{
  "moe_layers": [2, 3, 4, 5, 6, 7, 8, 9, 10, 11],
  "norm_place": "pre",
  "positions": "learned",
  "qk_norm": false,
  "init_std_qkv": 0.0174,
  "init_std_up": 0.0174,
  "init_std_down": 0.00355,
  "lr_mult_o": 0.755,
  "beta2": 0.99,
  "lr_head": 0.0159,
  "warmup_steps": 461,
  "batch_tokens": 65536
}
Below are experts of layer 8 (counted from 0) of a mixture-of-experts language model. Rows are named router (the router's row for the expert), down (a neuron's output weights, with its number) and show model dimensions 0-63. Each number is 128 + 24 x the weight over its row's rms, rounded and kept within 0 to 255.
Before each expert's rows: a language model's description of what the expert responds to. This comes from a sample of Wikipedia text that the model never trained on.

# expert 22
Description: Suffixes -ing and -ed ending verbs, plus the word "on", usually followed by the, to, by, such as Consult"ing", challeng"ed", Swim"ming".
router [107 154 127 112 160 125 139 144 102 114 160 114 157 153 112 126 180 117 113 119 121 123 143  95 148  94 123 154 165 116 134  98 105 125 126  73 140 154 148 133 129 123 156 137 118 150 109 156 120 120 107 152 151 127 147 150 103 140 111 132 137 132  98 118]
down0 [111 172 113 168 187 126 103 118 164 119 125 117 111 121 140 102 117 120 153 112 147  98  97 136 115 107 114  85 124  98 118 146 118 131 156 153 142 125 131 119 122  90 116 138 119 118 147 134 148 142 133 129 138 135 157 176 154 115 167 133 167 101 100 123]
down1 [121  94 123 129 116 133 144 116 148 109 108 101 114 121 108 122 153 125 148 158 131 159 113 110  98 139 117 116 132 123  88 148 120 114 148 124 130 174 113 107 145 131 133 127  98 111 101 131 162 128 116  78  63 138 136 124 140 120  87 130  87 142 138 127]
down2 [ 99 123 125 143 148 159 156  77 131  80 154 116 179 104 155 123 157 182 121 160 136 105 122 109 134 131 102 117 129 152 148  85 160 119 145 165 109 144 109  91 100 119 133  89 129 159 108 108 165 154  69 105 124 178 105 127 129 159 123 172 107 106 106 152]
down3 [116 168 164 143  88 126 148 107  99 113 159 137 159 151 126 100 102 127 139 110 138 137 116 128 165 137 125 120 151 115 149 168 101 113 112 121 103 104 159 142 105 129 118 108 109 111 130 153 121 102 129 123 169 141 122 129 128 100 124 133  77  77 165 106]
down4 [136  91 107 156 101 105 111  98 127 105 137 140 158 109 152 104 170 117 130  83 123 139 137 118 196 143 172 137 111 150 155  85 106 131 117 116 170 100 126 133 182 115 120 135 139 125 148 128 169 163  80 150 138  79 159  81 175 101  91 155 124 115 129  76]
down5 [110 158 123 115 136 160 108 136 153 114 112 133 140  99  61 104 107 148 167 145 124 122 121 153 115 134 145 102 121 116 109 124 104  83 134 144 107 159 133 155 126  97 139 112 136 125 133 139 145 114 128 110 151 155 172 100 146 164 144 151 139  92 125 133]
down6 [155 118 121 171 142 135 118 164  68  98 139  96 109 144 123 140 124 121 177 133 108 134  79 114  89 155 129 143 136 166 135 125 184 101 153 116 106 140 113 124 156 117 145 101 115  94  83 136 122 158  73 141 152  92 124 152 104 104 110  86 143  99 119 122]
down7 [ 94 132 135  90  92 163 126 115 126 112  95 119 142 128 134 122 125 156 119 169 106 102 109 133 105 109 114  78 142  92 148 162 108  70 143 141  92 144 132 200 100 153 163 173 102 166  95 113 133 109 145 103 149 127 111 134 142  92 124  98 132  97 159 124]
down8 [100 107 137 115  73 154 122  90 120 192 139 146 123 127 106 171  94 139 179 114 154 152 118 142 167 143 176 128 123 153 171  96 138 145 152 117 101  81 114 101 127 121 143 147 135 148 121 161 130 136 146 139  91 143  82 116 171 127 142 112 141 166 113 118]
down9 [ 91 161 106 149  91 127 148 158 136 111 119 125 120 138 164 118 128 132 146 146 127 140 141 135 123 145  98  52 157 118 150 149 163 117 158 166 127  91 128 147 139 129 134 130 100 123 162 164 168 121 133 167 137 124 111 121 124 111 137 128 128  99 147 100]
down10 [139 142 120 132 112 106 119 113 143 174 124 102  85 139 131 187 106 128 157 124  98 158 119 123 102 126 116 136 138 110 146 125 146 127 118 151 109 128 137 119 131 104 105 135 151 152 163 120 132 176 113 116 115  89  89 154 122 143 157 135 138 127 111  90]
down11 [122 128 135 151  80 137 130 153  78  81  84  99 139 173  66 139 120 160  89 118 148 124 123 111 155 110 109 145 171 101 129 127 164  96 184 121 154 151 170 135 122 143 161 174 110 127 108 132 155 108 118  78 136 160 163 119 151 161 101 130 128 114 111 129]
down12 [147 138 137 130  78 128 113 154 156 132  99 143 125 114 137 147 152 118 131 115 129 133 138  87 183 165 172 117 104 154 110 149 122 150 119 156 152 145 114 128 107 113  78 104 100 125 159 118 160 126 142 122 113 107 132 162 162 148 145 101 142 133 152  97]
down13 [154 115 126 105 120 133 149 140 134 183 157 127 133 144 131 117 131 166 165 162 132 135 113  78 150 205  99  98 121 105 116 108 100 104 124 132 155 155  93 134 133 152 126 200 123 107 133 123 138 131 148 122 157 108 141 136 139 111 114 150 109 153 153 116]
down14 [138 125 101 115  88 141 155 173 112 136  85 138 129 161 164 126 139 135 127 182 106 129 110 107 154 148 119 108 105 130 160 117 155 164 129 118  98  97 138 136 134 132 137 107 162 114 135 112 137  73 119 126 112 135 126 113 119 113  90 128 126 130 174 157]
down15 [117 141  94 144  98  90 122 184 133  94 115 115 119 142 129 111 114 118 138 124 148 148 160 120 175 152 111 161 138 116 115  98 128 138 141 172 120  92 125 128 144 159 126 166 133 147 128 115 154 125 116 110 152 159 101 132 133 153 128 167 125 116 127 101]

# expert 47
Description: Pieces of uncommon or foreign words and names, such as c in porcupines, um in Gummo, ist in Nationalist, plus spaces in vote tables.
router [158 145 133 116 103 104 158  80  93 132 134 177 120 154 116 162 159 114 116 124  97 149 189  82 160 149  84 115 167 118 182 114 126 106 138  81 134 154 148 114 129 104 132 142 138  98 105 135 105  74  85 146 107 110 178 131 133 177 113 153 164 129 132 159]
down0 [131  96 160 130 134 121 128 100 147 115 157  97 118 136 110 119 139  64 108 117 158 121 135  94 141 162 129 110 132 137 104 137 116  97 113 123 104  90 181 110 176 165 123 159 160 136 144 158 148 119 129  96 138 106  98 130  90 159  95 143 119 135  81 129]
down1 [144 108  84 151 132 137 120 143  95  91 132 121 125 160  68 153 116 122 140  98  96 173 123 150 130 120 105 124 123 136 111 119 125 128 149 176 124 172 127 125 110 141 131 124 135 145 133  99 137 153 138 175 138 139 131 113 142 123 190 141 117 149 114 118]
down2 [173 163 112 117 160 140 110 108 120 128 145  80 101 168 140 199 130 103 172 139 110 115 166 133 138 142 108 141  99 135 125 141 138 154 136 175 125 162 148 128 124 144 135  98 124 165 118  99 133 114 143 146 159 100 112 134 147 126 146 111 152 145 118 136]
down3 [111 137 101 126 154 122 137 136 131 127 115  88  92 108 165 125 120  99 126 122 155  86 159 149 111  93 134 102 146 106 104 166 123 123  96 144 133 101 117 114 168 101 103 128  99  80 129 148 122 124 108 126 129 155 169 119 154 137 133  75 167  97 107 111]
down4 [140 110 136  99  77 133 119 141 142 144 134 126 117 131 116  91  96 164 163 117 127 146 154 138 183 125 129 146 138 131 117 140  70 138 173 120  92 138 115  97 142 135 114 132 148 131 142 133 100 165 139 113 126 158 107 144 154 189 148 108 121  99 135 120]
down5 [152 132 121 101 136 141 137 204 141 159  88 153 141 121 114 147 129 118 110 101 136 150  91 129 115 120 139  87 141 107 151  78 143 130 140 151 131  89 144 142 143 140 100 118 159 156 116 116 159 115 150 146 120 118 134 163 108 151 125 133 115 128  80 121]
down6 [139 127 133 162 144 160 136 148  97 196 137 140 156 162  96 113 148 149 135 112 106 133 107 134 117 147 138 121 126 137 110 172 146  95 116 143 150 116 100 144 135 139 117 146 138 109 104 117 109 128 122 140 127 121 105 147 113 127 162 137  97 117 125  91]
down7 [109 112 129 131 143 113 121 127 133 118 179 126 149 165 132 161 118 127 140 144 114 111 161 103 108 123 147 149 153 135  98 127  91 115 118 134 166 103  88 107 115 110  89 142 103 138 111 166 111 143 134 117 117 134 131 129 151 100 149 110  80  92 145 102]
down8 [132 158 117 118 129 134 118 170 135 128 130 147 134 102 107 111 109 111 122 133 134 132 155 172 188 126 123 127 134 228 112  93 137  90 163 107 121 177 144 126 164 110 136 113 145 136 138 147 155 170 150 132 121 107 134 138 159 106 153 142  94 143 139 122]
down9 [124  92 118 130 174 125 150 111 157 180 171 139 131 177 118 127  97 114 129 130 139 141 114 122  99 109 150  95 151 100 107 127 120 129 148 107 119 154 110 139 103 114 150 192 135 133 109 141 136 121  87 103 173 136 141 149 207 140 164 109 151 143 139  82]
down10 [139 101 130  88 122 111 109 126 132 119 104 125 126 105 176 165 153 119 120  91 116 168 164 137  72 167 143 114 130  79  95 131 123 139 160 154 140 153 145  87 103 125 135  90 116 178 153 104 114 175 103 119 136 115 112  95 164 146 114 102 108 132 135 117]
down11 [ 86  78 154  88 123 114 135 118 176 127 124 124 181 141 152 126 132 144 133 125 171 154  94 119 112 102 145 114 133 114 137 153 101  94 111 154  97  95 124 126 114 172 132 159 113 163 129 169 126 151 123 128 158 109 110 147 126 171 116 114 131 170 142 139]
down12 [123  84 125 149 174 122 101 104 142 109 147 100 164 138  86  90  98 125 119 109 117 110 141 180 148 167 141 141 106 146 126 149 179 108 157 137 114 134 129 175 104 110 158 149 119 137 131 127 170 149 141 110  83 124  95 128 141 137 161 137 136 133 106 134]
down13 [122  96 114  99 143 112 127 132 124 152 133 158 138  84 124 145 125 136 170 106 144 115 130 132 125 158 137 127 118 138 136 162 106 123 174 109 125 119 170 165 116 124 107 115 124 144 160 156 113 190 104 191 110 152 150  87 141 104 139 161 157 116  97 168]
down14 [122 130 119 113 126 143 142 124 100  97 139 133 109  97 123  87 132 141 155 157 120 130 128 101 106 134 126 108 125 153 116 130 135 107 132 152 131 139 179 107 150 147 190 121 123 194 103 101  98 116 143 147 124 130 143 119 139 126 126 140 127 145 147 158]
down15 [126 117 122 145 159  98 134 155 116  99 137 121  49 114 136 139 138 118 121 103 156 118  90 122 102 118 171 132 153 111 113 157  89 131 103  97 146 168 152 110 106 115  66 112 112  98 120 125 115 128 136 132 134 123 145 112 170 108 146 138 122  96 161  87]

# expert 7
Description: The articles a and an, often after as or is, plus lone digits and capital letters in tables, scores and dates, like 3–6.
router [142 172 130 121 118 102 124 116 128 127  91 112 100 116  77 145 140 125 118 107  96 110 159 111 197 149 118 161 125 164 176 132 139 103  75  73 129  97 113 136 110  93 157 171 170 124 109 150  62 112 131 156 170 137 184 123  91 144 130 138 143 119 130  93]
down0 [119 109 116 159 148 170 106 171 170 147 149 140 111 159 157 134 126 167 135  92 150 112  99 171  99 109 104 139 151 127 162 102  77 144 153 139 127 126 155 160 180 106  93 109 129 139 128 147 145  67 147 115 141 138 109  90 156 134 154  81 141 146 114 129]
down1 [125 108 108 129 175 140 124 100  95 123 172 123 128 141 119 121 145 120 133 121 153 142 135 137 118 115 108  82  94 128 108 120 121 135 116 151 135 150 144 158 133 117 107 124  89 134 112 103 112 141 146  81 176 132 124 121 100 139 101 140  81 116 142  91]
down2 [160 183  99 107  94 116 150 119 126 126 132  89 140 123 111 125 123 118 134 148 159 148 132 164 106 151 135 119 128 121 122 138 143  99 106 105 118 172 153  91 138 130 156 112  96 116  99 145 116 143 135 133  73 168 134 134 143 118 107 146 111 106 108 120]
down3 [119 134 131  96 132 110 130 121 137 103 125 147 151 169 131 119 117 137 149 124 114 127  78 106 135 104 137 104 138 128 111 161 133 139 146  93 100 151 119 146 125 109 120 138 130 149 118 108 139 110 128  97 171 139 164 118 114 123 130 131 132 165 114 125]
down4 [ 81 122 125 110 141 110 139  87 136  91 112 148 168 138 153 152  96 142  82 129 139 140 103 127 142 112  79  79 146 120 113 154 154 120 164  97 138 121 121 143 152 128 125 138 143 128 135 129 120  82 128 184 141 108 129 114 146 143 135 144 151 134 166 152]
down5 [117 140 162 104 120 108 110 157 134 146 144 126 116 144 136 137 129 140 124 110 121 117 121 157 131 112 147 106 130 107 164 144 147 190 126 125 148 132 144 102 119 141 119 140 160 128 126  96 130 141 124 124  77  97  96 189 102 142 119 144 152 143  95  80]
down6 [103 151 125 160  99 112 167 143 138 122 120 136 138 122 146 144 123 106 138 145 112 114 131 116 133 115  92 117 134 147 141  88 154 152 104 137 150 143 120 180 178 120 150 142 117 106 117 111 162 148 109 141 118 100 165  90 139 163 136  81  92 116 109 104]
down7 [135 173 110  98 179 120 111 136 121  85 165 105 151  88 117 166  95 129 105 118 132 109 137 119 156 118 152 119 140 160  80 132 145 124 110 126 164 189  92 140 118 100 115 189 128 115 140 155 109 200 140  96 144 111 132 158 135 121  90 144  67 108 129 154]
down8 [111 164 146  86 147 127 163 124  99 107 136 129 141  93 147 116 110 113 130 161 149 130 148 130  97  96 159 128 174 163 148 107 118 109 106 135  95 107 162 140 124 118 105 150 132  55 163 147  80 112 133 110 139 104 101 148 113 118 138 130 117 104 122 106]
down9 [136  92 145 122 108 153 136 143 120 140 122 164 141 136 145  88 139 154 122 157 105 100 127 124 140 169  93 130 128  62 148 117 139 121 117 111 104 116 102 180 104 132  90 155  99 137 132 150 146 107 139  87 129  84 145 132  95 118 142 139 110 160 134 140]
down10 [147 108 143 166 140 123 188 172 138 109 163 136 144 138 126 111 149 146 149  76 168 164 123 137 168 124 138 100 133 141 101 126 126 160 156 112 122 178 123 108 100 135 127 135  89 106 145  89  91 150 145 116 139 122  92 136 144  94 128 159 112 112 128 152]
down11 [143 124 145 110 125 126 109 110 108 153 123 102 148 128 167  74  73 186  99 121 100 130  82  97 115 151 135  87 106 136 121  95 111 138 142 129 128 146 156 122 120 170 100 155 133 162 168 110 153 131 131 140 148 167  94 161 117 101 180 122 114 101 130  99]
down12 [123 116 124 125 109 140 155  93 151 121 138 128 116 122 125 151 145 132 143 116 117 167 129 118 108 119 120 130 152 136 195 161 126 106 125 132  93  97 106 124 120 145 141 133  80  85 147 156 150 135 100 119 102 110 112  63 121 164 118 141 123 113 140 110]
down13 [106 144 156  98 100 106 117 103 147 105  74 122 131 146  71 163 140 175  96  98 153 110 109 118 160  96 131 148  77 132 142 106 117 176 148 129 153  95 110 146 154 149 145 154 100 138 114 115 135 103 143 144  95 121 124 111 131 125  96 120 162 151 172 149]
down14 [181 158 125 131 133 127 147 155 110 144 152 130 181 101 133  84 142 130 121 140 131 140  92 147 132 110  92 139 126 159 133 123 113  94 161 123 165 107 178  99 158 127 125 138 112 114 108 164 110 103 171 174 123 120 149 147 104 125 134 102 123 137 169 124]
down15 [115  91 120 131 128 108 149 122 149 112 103 124 140 129 120  68 119 134 121 103  92 135 129 107 150 127 117 133 140  90 140 140 155 137 149 155  76 125 138 118 137 144 118 165 107 104  97 118 128 148 124  83 165  94 110 166 151 129 153 153 155 101 177  84]